Experts of a small language model: 256 experts in each of 11 layers.
Below are experts of layer 3 (counted from 0) of a mixture-of-experts language model. Rows are named router (the router's row for the expert), up (a neuron's input weights, with its number) and show model dimensions 0-159. Each number is 500 + 25 x the weight over its row's rms, rounded and kept within 0 to 999. Numbers have three digits each.
After each expert's rows: a language model's description of what the expert responds to; "mostly gets" lists some tokens that are sent to it at least half of the time. This comes from a sample of Wikipedia text that the model never trained on.

# expert 48
router:498535507497512477510527512538493476482511511556496497476464515523515495521484501466503506454473488468467531488489485493443489477463478493511520510491515476476510535524473437526543478540501513532487530483520459503468491488507492485560514530470511507509481507430541514533522503515501475456469515473474501513496468539539520509532550475489491470545537468481498498512522507487535530458506487504526524489514518506476523459475520484519520521494516508499463531509494520481521468513477456
up1:501503503470467531501501487536522476466483502509466543550471522536489472495497514458515518502513504459494526519525491567494497509511492497529540476505453500484512507526575499455490527556522481514503490513482516470502507512446457472481511506517512493476509516485544506514521487458509455534491515461521480513536507513512530456534509536494508523550524496492494514497507475509536532468463496526513524514465476534508494541542518530503466490487515465508494492516529488518523501542501473
up2:477505488496487518509496502519476474503499507559526491502463514465484518455507475497476474511503538520516491492503539467503501483496527518498466488543496515512495517510501464520512508502457517544511549482516480517456484535548526511525497514509465503499473499500525464545532480439528488445495568472507486490502474488522498501504532476473483480518470479512481468501521499449489511485559496476453523531472508481512536489487457482508493547540486519473552497522468464531527518514513494
up3:501470519493517503470573520529541496505486490510529530484439504529501491500489498485510469522478494485484498523530476462472505500498479521480476433492506508501539519553496521495521494543511517530505506503500522505519505494464500518515523526517511499555494557507456513561527508483522507478444501501476508528497487515523484503476520508464453483497490574496508523525502454479512496528513481500520515467538536458473525494525513502518533482512544520509524481499510529491532486508553529
It responds to: Word-ending pieces like ed, s, ly completing words (missed, news, obtained), and verbs like moved, returned, joined before prepositions.
mostly gets: " data", " moved", " t", "Th", "orts", "iron"

# expert 59
router:519508491478515525522487511489513532467528471489504444510497478478516482472538472509508548536476545508540502524517467481503554540463487489477516475486470501507496492471513520489482465471510515536509487524463522533493503537507500453449496506487451523473506483491496459514523501501509534498479518507507478458494487501517464482465483518530476499509464474486530504522526467461521534492513487503519540544499537492468534506510544496486458486499552489510452442515458547507482508496505513
up0:507473547510453494479512522512495480497496492521474504484544480488529505482563507448500506486516491526510511494507478508492540512483496532523529488492513536484534497479539494511490482512519499479488508499503534493459483502528539479456496527480494532485476423519556504536526473523527529544508481502508497487540515517559502512499508527523514490500497479523453481497472451520476513514537468523530531500526521501497538489499505442516513516494563451498479510503485543529498470476502458
up1:578520513482482552502537513498530502522491516518524473498458498499478493516451467481527510518498496505546494434472475489514529525455497482531497504526482480503475483515473493456487460522518488575484548501528515506504475511466533510501522527507495472466487468477485527483539479465509451545494505497497509507487485499481494502523477505495509511475497468529522502493542485474487481469541529505474527510467511461541511477487505501506444526522506487534534518478462527500509510531488488
up2:487470522491493503541482457445473528474528472524494452520507525546531483507511511508488495518520500529505532469529452524499520541488489534491491511476474492448540466532524460484504499525500519512507524493495525497467491535454554522457506503530501516480486485498503523516455503518532491521486502527528522520482512483468501515489526510531532446503500492547542523471505473514495531503506502513480518495530457486467544552454509514505490529471486502515534492450469505549503517488485505
It responds to: Capitalized organizational or heading words like National, World, Liberal, Conservative, "Personal" details, Routledge, and suffixes like -ual in annual.
mostly gets: " MPC", "Personal", " Atlant", " Liberal", "ufact", " Conservative"

# expert 7
router:519541476486531560518556507477485528489493443462504487491520488528515496517477458541462463483518508471518516508518493495498528476489508497484510511484533545500522481500499504495480499517514468479455497497470529551498485476480472524523538478529496476534526488483499513533530465473482493488515496489508555531498493483481479449473494538515537544537495526491496505522448472526496505490489510507532522512515526551504534497487526460460544513520475531480504495486477531535524471506548490
up0:461501499549515502514530501476496504433514485498507479536539546548519470498485498519463524501469547479489511454494508513474508495524523499450514503499533512499479499533557506521476547521537490520508511512508508548511532498529499475482465505523476486482499551477471483470518510503469453532487511487522470496476511486533463458526508502477525495476525512482474490483513492485514501498458512493455515511537499550506503509505498481453499501554535502534502482490513466497553502463548490
up1:471486504523492559480540512517490461513542497484487529565493531485466485511496484501493505492456506485524507511519469524515533547500513513501493515502514538525470492524465540502543520480497518461506541484465514535500478505505500528517525472524498501458444461485498484484533502542514497490510548518490524493523482486542494479502501498451501443516493493484503513489507479505453521544492483442504500509494486542480463524484510501506521477546473490530532551468478512486497514507561484
up2:508542498448505490477530463490505475458450511506479526471450517532495469518473524485461478554484546492438482487512471464494469479507490510486476511482517514484499477490506475462518527495512493494486513518480480471472539499430495475463506494518467517487515521518476503510526466493504503506468503469471490559478438512489544475469533529495524516514478493504493453490513481517508496506516512540462496464501484533535502491518489460466487513509524499536496517485509494485503478459551508
It responds to: Middle and ending pieces of split words, such as Scient-ific, develop, Represent, Tem-per-amental, often just before suffixes like -ation or -ed.
mostly gets: " Occup", "velop", " Represent", "omet", " inform", "wn"

# expert 57
router:533541517517514491528487501506493447500505489477467499484520480513480538484471464475483498527498477488478553468532469499517498518522506466485494531519476515541518483506515520525455490507513516509450545519492484476522493506514504513480506526458535506475485531461467479511501490482553516490453499490533479452479446520568559448549496502506504489498526509519514504523505497492454481528515513520522469540497501492463529516467511534514456474498495485477516501492502479479510457509537523
up1:534498507467491479491518497479535488447503476510521541508519479456510533498503498501481464512460485495521528484512497527537486509476497506516525492529500542506529510555473477509488495509477531502477512482500505492493523501479498504495505481468502535518476518509504504519499428509523473473473516513485517512506460514549525564494488513520436509500482490500552514524528453451504540510527538456476496507496479470504579455452535511506516530526528487488485519554509508499485495483480518
up2:532497535484530473537492532530496486527457491479455479462522518536546511513511535475458489546532548525509507490569470548502538455504546543506487447482476531511474500465504486487473452509518495502543522526511472496461494481500512493485514513500493494482492482456491493499483455470462546509525508494525496475502504495504495481498528537495475469532513494522533494509517470526513469518542512540467495492472487526467553502500509492498474501497514528527510482503496509513505507498467529
up3:537515467498505476516518557478444528525526492488503476512452507499503528511464495486490490523511518496500504500514461530496584496486498525498487519530489514535483485515503508497477545523523492501477489503522506514452468500473486528529459496462479501517509544463488483496458486494513455510487525534457540485533499502502507474548463509542513476455477511458494486499475518517457490492458507476455533495493526499463499452492451544483477490495524494524492475482487471475477503520494463
It responds to: Adjectives like final, former, first, original, international, professional before nouns, plus section headers such as ==C, ==B.
mostly gets: " final", " former", "==C", " Final", " international", " professional"

# expert 24
router:541487461505525461501491507487516518489533480457472505518448518461481498491470557503480474503539528496520462498495493528455510517515483496503530491474443507461483455496506504503476481524472522502515457494486482537485471547450492483515501482527506499451501528542497492542471535535474533479518544518498488503502472463495498512476508499540485502482493497490508473483521489521504545525503520492539465503479484440516522472545480512484487469506499527497541497489504494533478520557457513
up1:492541525539499521514562484497473515499475465484514505540499499516502498464448514517507460515517520491512433524503499546450536482511479516490536515522497456495497504513467518546504508499491531498514490480535513508473501525489502492459532486535512483483539513528504514514481474497502493504496532483508496492467491489510468456501517515509483591486511531508478535475537485549529528526488459533512531510562509517541511494511472523517488478452529465491502503501460493478522523496512491
up2:547527469457511513476471476529453497489525492519458566484486524504498527529490496529501497515526491500530449500526483517497460474469516494489511501494460529490526468498514470539495511509530530507547513490489475508512479527462503517531488538482490511457513503511511495481451473499497490462528515494504529513516482502459532488492513506483494510486503487495484539439520488489513502508510488464470484501521555473556528467496449538479468500494473539507554488496513571505470506520504521
up3:536458487459481510488504497452519498508508477503491487501467531569484519469486535524488474495508505547555484469559495481467524510492506505507502502497475488530536530484496463519506488540481480516508518520481512571490489534501497492486475546513527500497521521522483478503512494488487474502520503463491515523473472473474515493484478492492503461528504513536550510486445471501483496482502514481523468552560548457528478543493469521503526507491474539460500482475483514522489525529476496
It responds to: Short pieces right after a word's first letters, like if in specifically, g in Beginning, v in Silvio, often in Slavic names.
mostly gets: " Pos", " beg", "if", " var", "ubl", "v"

# expert 29
router:536479483516505492510477465512543482485459512496489539500493518473513526506471478495463484499481468456529460525539502493487491528489487463547499522530492480543495503500508506527538486485475473475513465476482539512480487506500544456533483476492481512494499508551527462490447532479515467507484452502523460499474500538472514478540530480506464467519492447493537470493488485527457479492464519511463494502502528495481516516502453496513518462497512459492473475491462460496503510518440495
up9:494507528458483540494493496482501527511509507523477499513475502540527506532488477438547492517504501498496497473510515492469510489506479510516463511505494478545490481513512524502533461494487542564508507495518546533505530496460504488540490503497535529502503538525538536474502467507518513474481487511484488487542516504546448519509573442529450504516485496475501516528529474505471496496475539520493487483516493498461464496520482497519515526458512461574531496495497489529496496514548501
up10:458493501579508524517491536500536508502485516472535511509490518495498501504473520482458468490516522500509528456554485486514481489526437471552504474519539538518508524488541511459505499495458501514513464454503510525482501512472536489484522494512498535498469499496543521525528488489542493505484533493535487571480522508504506454507492498489499500506514502464486544459491487502521524530495538462486500506501533533474495529502478513500504526473519482507484492506460491558473454524498466
up11:479495505475475514474460470520484512494518507528512483479471533547501468529490474470549518452486491459492468506515463478485510534496530515485528542485484552543448515549511512509509521497526523523453498462520462515477478481494507484480489512449524506477521538523501475531480466492501459465487498525504497519496479481513505491528543483491479517510499443483483505504493474475446483522511472467528543518475491500489507566474482510521530480505485495495522501456456518499531512508464496
It responds to: Word pieces with l, ol, al, il in names and foreign words, such as H-al-ey, ndomb-ol-o, Buen-os, Charl, Phil, and Polish or Czech letters.
mostly gets: " coll", " Charl", " Phil", " rel", " Cam", " Mal"

# expert 36
router:489489444445488517492502548503500483468480546457539509457527525467525507533494492542557509513498506515525531474519477507507518501511484550493475497516484453468464478441492492505485509482492536478532506471470506489485506503548478454489483520521502502517507539490528509522509527514520500519537531512548521496507479509474487491489493507505440537478490495497518518534525496497455497498466472466512507504481485462513501530520466481453474519515504483482478472459538468469533462480504500
up0:477453510511502502530513496512493493482498509479496509494517485491480509494428486490464513533520513484527525499536533548469498545559507540476458478494481520534538484483503510472504480534474498501553491496511483516478513546544463494427506512521484529522505545494508489539506488506481507501497469514503464463479523552471453516506497500507513491494514505490494465454512491484482496480503523503489457444513480476494495502521501459483466464485498433517488506505483526510457516468540482
up1:487505508525483535521522483490506480482480511490479511491483530481490515504519504517523476495515534476505477485519471484484534533537518523464432502466499500544505534526490485501508499495510480534496482483501505579492493493529503490488472475512480487476531504559543518477545467496528477459505532529515536541453548452483482462480518496516492476496455501483452531517479487513475489517477489481509519496483468514469534483470473488448434501515481471514501482505486502504501450530503530
up2:526504518539500523529488540457488509488479486479499534513514511485479513473522496540534504485419511506523503468535499497482485510495502519486506486493446471458483499483473502509491485483495512452475473514495546542432511480519494499487439496509476517511527532515534456480483425528497486511540503485491494538469515539501505495442502491489525516499466491476542495510454478505523495477464503444482486489546512518489525508541484500481499481522516495475479478476508510513511507535477479
It responds to: Pieces of Central Asian, Islamic and Asian names and terms like Uzbekistan, Islam, Mongolian, Kailash, plus line breaks before headings.
mostly gets: " Turk", "lam", " Pak", "ournal", " econom", "conom"

# expert 2
router:521491482494532491508491523506503473491536499492537514523492452501496490504538495465509458530493501499510518508460521461559537556500438489543517510509532531479539517507471464511496519488503524520529502486522482452457495486457463466476506509494519500484520533492542475523471471511494508488505495491498533523448534484513471472494488472495496500518490514537526498502526511537445508446509492471519445517513516500513520514492531495516496468542481512479495558472471503549516497492457509
up1:543507465474508455497528522484496499516511475518460516517487507471497506478519460539572476486468496478521531494478446491513487506518458472499520567500461557502464507495480518486478511519481513546470535499463488503496509490471501474503482517477498466484462516508504510506514474484506526489456521456486517526458505510520471493473545506493525483519509546525495505514452467487476519488502491476518488502511480467507537525501537519511489458544528516515511528513516528548457460474515515
up2:481479466520524511489518485475483495458478489477546524459505467488478503511536490445502503552502513484506505478558512468512540485513505472493514515495457506447539492540471478490511531506521530522558514476473491499506494495479463524495504508459503530488562523456481485501513495502493467501551529510493503528503471464528469506499488478480472513503504548511494503503514469558516467462534533520521481494497516521492509463500504492491477514511534554503524522509515554493517554519511516
up3:510462514520516507529488547535503462522507484478491537426507465551519481466488499498546511512495539484507501532482521486529492510470485489479512472559500518542505459473475517520525495508485517524500522513519523478456541486448501482479515497512529508497514449534481465502462482497500515511499461525509512510490531477465536535511481501446511504514506490505544490477435505527492491473516533474491493526531506501528506488471513515549487515480478520470512489523490482537455450504501497
It responds to: Word-final suffix pieces forming adjectives and agent nouns, often political, such as -ist, -ary, -ical (Nationalist, literary, political, Democratic).
mostly gets: "ist", " Democratic", " political", "ilitary", "ecutive", "andid"

# expert 6
router:482527528510519494491514509497524547471520502502489466495517467484516528503474488475523551529527515481475493512496479520524489511466471504488508534468489535476509477484521505538497453496459549517528559513567457529525492532517504517470556524495507502459482495535510485494524525492502481530515455472476506532456494540482479505516539528479528500539495485510531514517502499511523490483518465503549487456475486530485486535495477453509496494502527476462496519514476483505563521498532527
up1:535498489528476474523509482490510531466513498504500508507501492505510464510489489419527480491492499488552515509430462517482539488503452488494533441488458529476531494507481504481478485522520509486527474515541500466475493441503531514442503471490529552517553527481467508459512495495527494518548484507480504510448553468508486483500505485452516538504518520515446527501492511520492511503523472509496488510516509530520492493476493477510471496537482490489513519517504494528487487475520465
up2:516533502512481497520468491486490502505481519499493519469507467471504492501462531472486521484506492497563487493503460427523507506488495488525505484536492520477545495564430502510486492491531508526468478519525546464482504496468491503489483515442504450465499497479508528535489466494522455506531495504443501530463486481490507504518481459507458518535498515488482524503529507542464499510557519486485479496492452485521514486513487500512481511543551548512485481532485510500522500516538505
up3:465486504488467514514518473486556496487484497512484522504469517534498520506516471521491493528518516435520499483530478493472490526441533534506491492481508550517490498489467501519517469494480460521516499484520517538532493466500488484485475548539496476463421490505514503495480469516470487505456494489546537472471503509514493507519502502462483480518517446499539552510477492516497487537484490521467488453484479496507488483492460514487527509528487477501511521503503560480469523490567530
It responds to: Line breaks and ==, === heading markers opening Wikipedia sections such as ==History==, ==See also==, and initials of names in tables.
mostly gets: "==C", "==See", "==P", "==S", "==History==", "==D"

# expert 5
router:509450466513495481487527462491503532518539459483476479521511515471532481515452526511463539463486468486558542477460512485477504483529540525490509450478488505506492461513464474483485500529543530463484506457505507518494502459507499530501486483503502506516513468501497437502526501455489528451494476471468510467500554463458517476534486481492515550496502535488486526501509485516500510491494509474517525484477493501523528499465482477473493509485505494457469454476473531521469493505511506
up1:520469434479494487513514492469508486502453503502509472476513530483505489488484473534511513477505497492538462486494485480530531510487508482523531500472494481484444497490501440475519486534557453472453533505514480534486481509480533482538506469501490502464498506520475519487510489460505485524506476475460538493517512489510544520477484508516505504499473500559474481507518488524477462503500515484540499519519464486552524491504546458498447488514511473465530444531533460506500506531532495
up2:517501443465484546491544520484449514525480482548512485496461493500502491525438480522463498499499521474501533485494492485492518524492523517520477497523493466514474521502484504519487542471544495441518530481472495486506492462433501536554477505512521489496514496504454522509491499510551517503514507485457496563466541493522521493471460490503526535497479509488475476500470501530467514469468515512463482505489463510501478499534508528547535487543517492517478491486500479516529529502522496
up3:538482538511517462472527521495507508486491478482482481556490501502496508489474497494501492491508537463513543506520488455490444550466464466510473483490450514525482473494472479505510500476507495479531513473508497520479444521500481485531536509487499485484473491539521488475514480516475464517533489490505468444484509487490552473444500504482521545473555543499500450475509483523474534513505492503475523462527449522475526538485505500503524495497474501457483490462501521500449500519495518
It responds to: Short middle or end word pieces like it, id, at, ction after an opening consonant piece, as in exhib-it, Rap-id-s, s-outhern, interse-ction.
mostly gets: " struct", " bar", "it", " Soc", " loc", " Mot"

# expert 61
router:521513516508514460537450493547529493512525519470458525466502512478484498524516483521505519532500501522501525471498466464507491478511490501507488440512495483486512500501533474546529464475490457499519510472537530527511474507482484480457525456523500488512512505500490523490509483453514449510510564545499500524448482484492534506528550503474500524538470518473518494454508480473504495486509522516519508463508458497470470518510518486480516551525486549503541540514504524511454495522527497
up1:548459511524524466523509497521503461491537491472510540506487488517518476501489494493540461547442480505487491477510528490481444501490479523518457468487468500491489521501529485487506505523491486446504532464534472489481478483519481519476497458497486470491498510517493471524518443447491503512511500520493498540465533520524494447525526483527494479532483513482500471466517477515514440491500470488495496432516457487503509507516492521489536501543457522518526517493540497508492502440510516
up2:489504508465461492516503494471529551472515506495442525521498468502467475477529478547502527483542489486506479488503501454510521516471492488464454485469472486504557510513477478508468451511494520489503480477498547519478441511509506459486516494507567507493528466520500463476515439492503514506532502538518497534529536491474516494488500471492498558466488508483494546470501477490505511491503489555515466506520483464475535534517517554504502526517505496500526509523499509532482478511498484
up3:522487489558467484537496530512503512512527515505516512485459500532502534500464483456491538548516535523542501480528504499450514462492488486531509498501525568535521513521541520490502472518456467473518514508476519501513443457506499480501513484505513508476523490488505487494550528517473497460456457485524526554516483504464499526496489478515523495504497501464538499509480489453459471501466495532502467483479545464475476497491510480543499506518484523500502483497528496526505547490535479
It responds to: Pieces like he, ose, w inside words such as whose, Shepheard, otherwise, plus short words like top, number, few, we.
mostly gets: " top", " aff", " we", "wo", " number", " prim"

# expert 37
router:529486536498496441485521510520526470484461479512479466519535497485489441533501487539471512473478464490491509497555537529489472521533481488504476476517507528469494513550457518480544503498505512489550504531512494493515488508508473458489517548479513497529516491533478481507508524465466546502507503521505450486492536505480474518517489473503515547543518490500487515495479470496465459489473535483500512461473487469484477524491452487465517493514489459488484457500527506543509483461466480
up0:502501499475486492465523494486527507456493490504490504501518545489520456490500531456491493458473537489473517450502510565464530511514487523519512523484481496496539532500509448445523494504501460536508475504489511551521488534497487453493481525478512522482502552513513450508484538494492564520497501503521484514497492486474476499497484520517486507522521573468518471473503481531496511495514496507529496469514497524461510471474541509491449499514517463471515481459524500535533491448491519
up1:526500485495507475510479554501516468497488499458488484483524456508495446491500502477495535508491516483548542498539496551521514455506481470513517540515476560474490506537482553479483492495502505486490503498520458483488514523512495479499440523533469513537497466461502471503470481453493527504472487515508517496519495469504482505502490551501506479506486527539473511481502493527489512546516524462506513458465503568515515486457450485510536489527480483457528506507505522538522460505499516
up2:534480525511468471496500517505470513517502500508496458513476505544499471514479537505462519508497510509567518456482493494460448523501473465497496470477506490557482486523488509468539479476520526528542514498535469493487489507509498545532534557529505508479535467540524504515546487540539500517505506520456465509496504479504494557518493479525490528515508512540462518491511526489482517486530490518486482504486479492511453518495484514482535537479506513523480493530495471530569543507494512
It responds to: Inner syllables of place and personal names such as Ro-ar-ing, Arj-un-a, Kor-al, and commas after names or list items.
mostly gets: "Al", " Char", " Bor", " Al", " Gal", "u,"

# expert 56
router:523527445504502531510511460509507456537461482483532479524521458491453514490481469508525509494509501473518476526514498550536524491482436533496490497504485481493503531534507518502516481492460504459485514515480469504480510488524484505500536512540506481547468451512496466568518476463511525459481477476504461490524496484544501480495535511515456476509511505456474524528534463501493481486525483519495499522514533507526546475514504472523496509529444523536509473489494521505523497513471469
up0:541527470486499480532523514519545504488500476545540526542506502504472500510514475520458504488485476502500509506517482510500520487496491474528534516535497538497508482496513528500490513534494516452528541524493464492494459497496484497466515528553479505485464480497484503516510436522495501544400491494461473533505489502486509509480458534492469448493490502503502512523502511489501508530529493510486472503535491483519523497504498544504469491500482478573555470482517495473519465513496446
up1:525495495509471468466497486517523485532440486487504508520488495496517505530550494546523499513490489496468507489542483480465477522510508505474484498525522480518519475487467521514515470507472551460473522460515504490478472484450546494521521491490534485493514529531558433529527484517512518508522525465497545510493474511511509549522541474507464501535490496484525500533484522516523500487512458482497463461486501494468508537467481524514485523490493538515508509493485543490461511479541434
up2:465485512500497500535475517492519491506518502463518492486518503483524469500537493577482523516494532554544491535511538433477492504522487533498497514485504511505506470514502501490543498548455511473487481489480524503483538461526499459512465509471484523496520517497520459528506495487486564482500473450521471518527522449499496477481483490481502504493508484511494488527481471514514502497540543496565493510514490492496539522546508476506504506508496535462469470489517505467568515474507465
It responds to: Biographical verbs and labels such as born, married, died, founded, located, built, Born:, Released:, usually after was.
mostly gets: " Born:", " born", " located", " married", " founded", " died"

# expert 16
router:483482523513511531521502513489560517472505462459486482503502536503463468458522474521506441480459489496529508525555470476485495499526471473457524493499500484517436519495490480499469512536497511490448503516539489502539502463483480498469512533542524441530545539498496493471473478525495518508493529509475477517503482470523498490494518482495510499525491519542451473489527470526524549521560522478522493515504474470482514518494531515468490468475519515485498527521517508504523509500529490
up0:448520503467521490491494521473507545499504508516474497505508516526463442526502476548482468539506532516545496528538493500456498491497517457476524541528465483494460529506516461502508536510547501522531517509473485520493483468495441514497508501477486538508469487486496520460490449496477512521529500481513448500502503516520467478515490517475511469555512529528462523521456498500476506555532526544513480475495454491527485446485499489476490496517519499510505501490452496485521508517490476
up1:528517556504530468513529532524550480490507532493497465464531504491557513496531484487533487490505496467509486494542493486501528492541460505478504473474466480503484491540503571502519491481506512486513480513518522531509535488524482463473476504522451479550442546461505484510516506523501472482481471512493480498525522502504484496482469522485487527473510501504505500524519475518473459491545474512552513509501505538495531526536482507467471463502507515423510495491486481524493487502548514
up2:513484496486477528508513453487520514458482531450486493508458470491514485442498507522520499498494462498541482458469493539518499516512473486451488531484478475495536519500450513503535485513442500453447489515487470508481504520490503516482457518518516505481539463460501476559474487515491528507484501521507520527480528474509500532469487541492524504522458471490482518559509500504509550449512504472533469483519484500478508493508490511546498485517481488521548533515465517513526504521494517
It responds to: Mostly the conjunctions and, but and the article the, plus pieces inside words like ret in secretly and Garrett, and year pieces like –202.
mostly gets: " but", "ret", " Brit", "–202", "202", " But"

# expert 32
router:506487512480528490473464526501491497526484489519508526484544495480548507476509509486480484488518523496526504456500479540507552478474472482511536505531540486469556492516493475495505466463529515512534489483534475542480503532479483533517513498515504493504477539502518546502502496533474548481496512489543459487486535437474478494527479510519502480553454495455544501491481486493473489541501503489496443503507490465494508485481490526542471543542488468496531493559500520517502483518489475
up1:530468481490500514545480490510495513487459483476534490493538467534498521474427519438470479534504519520518491497505478545489499473511504489529505535492444515505532463502481500512532509533477475544489502506550497548500501546464502472483465475496461511480500492472513508498497486488460531494524518485494509519513510475481521490474475489468530528527483537444523505523515519516501480503510500437521485487520462504505490548493504523485474495515494483502513519497538537502455540483455457
up2:496472460514496516519507503492504505461516510479488479507518482496520541520508488458520453472531516485466489507550489506554534468510526507503487481461473506489490499541513523429486470522530530489536479514490503545498491529517492496455505512536514446479472556505506524497466483465490535486502524486549507488482512532488511451498494514486512550531504504523519492483520479489533486489493481484502502490536561516474541507505514487483474547528516488461475510558494505489513530543515540
up3:512473500527459461510544527508490540520533486491485515494505479454511478470515539479483493498533504524495493479535489488464517474486464516474461483479539463500531547493506456455496512486479503498502486518474553520486497478502490454524484499491512444520506498527474506513489519523491519505482494516527530496508442509489435484499508489473504463521509466479464486494498480467492543493518544568461485517450552520476495481522537480505456522529526517505506484517464517498525501509471496
It responds to: The letter v inside words (In-v-estment, Lat-v-ia), plus Latinate prefix starts like prov, re, inv, con.
mostly gets: " prov", " (w", " pr", " inv", "v", " ev"

# expert 60
router:516499554518518490466526474523468529485515558500532467540505508450515483505504496515467549519523496481454468488506540459544512498486559497494515515491535518494491489458493507486550539488512462511490510521486484511536515485537500530493493529541497530539489484544475513528470525495483516478502531453476524495518540507488494507497509502485499515480485518472478491522535570508530489485497479492448527530499494520516456503517491519531522482467543508506510489549488464494467483509488508
up1:497517508499481452533501496464487516494511504542525544479528526477521517519507479517494514470540508467534502522501499477522549485499511521559475446457503494489485498540522529521466470469500471496512496489509520561482534477521432498528498500517457492481473531497493508458491487498508549517524512494553502478484481506517493481511448534479476497480466477446491464539507471479439465525470466535481485498470520475497504517512520523498512485498501494480526519478470513494516481532512504
up2:484514483504482454456539500499501533512484465513455484454537522515521520501517472446511481495440486494502488562510490490491513532480490521487453495517467494499471536486501500501502471549507491490481521532497468515505475518505485546476509555505528468489486469510475485498522467475546534460535496463528513494470513483500506442496555498476480507534487493480489477534492496498536530516504494469495529526518529483481533520492511490560486532530482461521515487513550501530499508475504498
up3:479481508473483517497526487513548524485479493525501515510443555505471501447502526504523504497510500495504458536516519518497526501506527517480491500515569445492525520503417531478496494515504509482529477503490457540481444513474484479500490478548469508503517529527513483536454472441538477509473526482491485510487513484496496492497495476505510490466521490476480509501467500463495489487493507492502524513484529514520505544528569497492449500548502470506465501521473517541498505498477486
It responds to: Capitalized first pieces of names after the or pipes (Al, Pol, Cal, Ari), and blank space cells in election and sports tables.
mostly gets: " Cal", " viol", " Hel", " Pol", " Sim", " Ad"

# expert 18
router:459536491527491478453492489545519458530543519506538531527483509492477506509497533493509513499530498497458498465511483514506478441491502476535487522506545489492538517488517491504470499558501489511495502495465529441478495501521520495510507486521482489470474452492450479485508525525507491475521489498514544469517519500477511518507465519518509498493526485487471514499464567482502508486483537527487490529445464475494445532486481516499540506441491487463469467453484506538530487496495500
up1:484473489485482468458510493483530529455543484486573494494517477570486509518552517516516528507512502492505504479493523505490497511499489483533577496499542561497501499535491487531445479470479531497476515497476477463513517474533471492486527554495463528521527492512490487467469463482477476510514536478469521486520493480512485506492524484487473520496469543474493514455511529492504542533521521482471492477483488489518486505527514545455508476479500481490521531486531497506490501535485488
up2:497492468517530506554489475475483505491500474452497520505490476471452483490461529503528505491486517504526522510493455516501485488490538513511505507523453516486457555480507523533510535522536486513499523532519544493473495476459480477502473548527522485453471508517460502478464469449518502519514470523513482505472518458488501451501471542485492490499515402480492496522477500524494541496507487532460492550466524529485492490490493517496479466502505511509514511493488484510501479549490513
up3:518501482517497554486465506474495497533484451529503491513537518542502564544509485504432473493500517503506527548534493490525504551501517547505472536509527528530481510525488490510515479520503476527545513478486467493460467534476480495530459502494519505510467519477492509533496520464501455500485499459541526509471495532514501503517517515465558494489489495467492519492479494523501477472500496483514483481500534517490518513539509548490541526484550511478514490460499532528483474477458503
It responds to: Commas, often fused with a word ending (ing,, s,, e,), before and, which, but; also us in Massachusetts.
mostly gets: "ers,", "ing,", "s,", "en,", "an,", ","

# expert 54
router:497499469552517465528514530525464508532556492534439465502548465523532482546508442544484479508496508488503499519531442474491475523508520484505510494490508480499508435525509501471463487448477502505533482514495524498515474496494519499498521447488520536480517496534477479520495457485504503507455499515468473518490479492501498430501487464543475460474521494476486535500480466518482510523516470501493496497488520513520488505502523463508529529483478547529507491502519492525532517512498496
up1:507532518532529531449511506465475522473411516513427515486510479505537534482503507469518503517499523550513516478482492460555527517471505486497549501527455520483489519479468470527509520493512481497506487481490517531502507481520480466494456497464501513464481464487481503517494444487498461499490505494474515500484463514472505476474488475503506474509535510498510489539501499487479497469523495444490490527499497515482540567510547493510495493516471510466497505498526524489523546533513488
up2:501513513506474504480545526526467485507508494502484498474536490469523489502489484547468542525494490510526557476518541514501486516508470497531483479487520540507512454461485485521543500484471485531551451505517505490465471524513506481523495511457540533529478484519501492545453491516515524454522494497500489517527494493527529485475478499523456481499524497499489483511497477498512547456529479493533463538494475531513465512505497459491494494504483533526444500512489451495504423527518476
up3:509481517501507504513526498508517470501470512551457534473518499507494470487459517510453478463462518486531482503499475541487446500492468489481507470533537517447507532550498520445450540438477470543505512504517479490496528490514503517481496535507484515465528515519487518523513486450517503534483511522533495506437481488514510474508520482502528502489504551477491526512502514493516499521533536498467491474519474456525508508473480487549522493485466475520535484498492490470489547502535496
It responds to: The suffix ation in words like liberation, medication, nation, plus == and === heading markers and infobox labels like Location:.
mostly gets: " Website:", " ====", "ation", " ===", "s==", " =="

# expert 22
router:437529523530544500526484545493513444513485528517500460531497500521482474510464496501503489511515464463493523492440482505510517475495545505488494506508504505522528519455451439505511534483505501477457485495483549502533468498491460510513487495485493499495509489487446519507536493503505486484532484540504534473501536537463500486517476472510475511471517463498473507524537537446544472474474493532497484528483490535507479502476471521519465503468522520501475503530467491505483519470478535
up0:480486495513503503527499472500523497506516500506500479479476505497531465482484489457482519502495497547510531518522494520488489493485473493509547507513471566486479522519501465506503466487516516528473482537535448499529535532511464474491490486506453510522466467501508462469522480473542480502511506531543479487527488526433501471505485521530484499523485480525490517491478468531459499516510471476489495508487555546497499557561480520511475533499479531520490504489508467477462532426498524
up1:496498461478475491552499521482504513448492541533515514469508504515501498514488493517547490549491528480508463469520499509495517525484449500464509501520471523499490496543481499494506511463515448505534502525547550518482529519501450499498494521491467452496486487487540506490521473511506524506439470513492473467512488497505527505466516504536501460532456517467527490473464480465457504528540484543527504496540469497517530517493513468467439539526505502502512521479526469513498528502496497
up2:480535520527495519480498485471505475502486491514482490493478495475496540484483538522502555507474519520562532544537520516515501470487515497507528494488510495480504475512532469501492505534478509541492509485485523526484451472508468496467511524451536521477546510480475477534486443472524458538500522499504486487527528529469529472497503470512515469527478472495501471476524457569505552517495478527506485543478501490523522565526521489522515492491531487470493502507491525514461493487457521
It responds to: Common nouns after the, a or his in arts, media and sports text, such as team, role, player, album, performance, medal.
mostly gets: " team", " video", " collection", " role", " player", " music"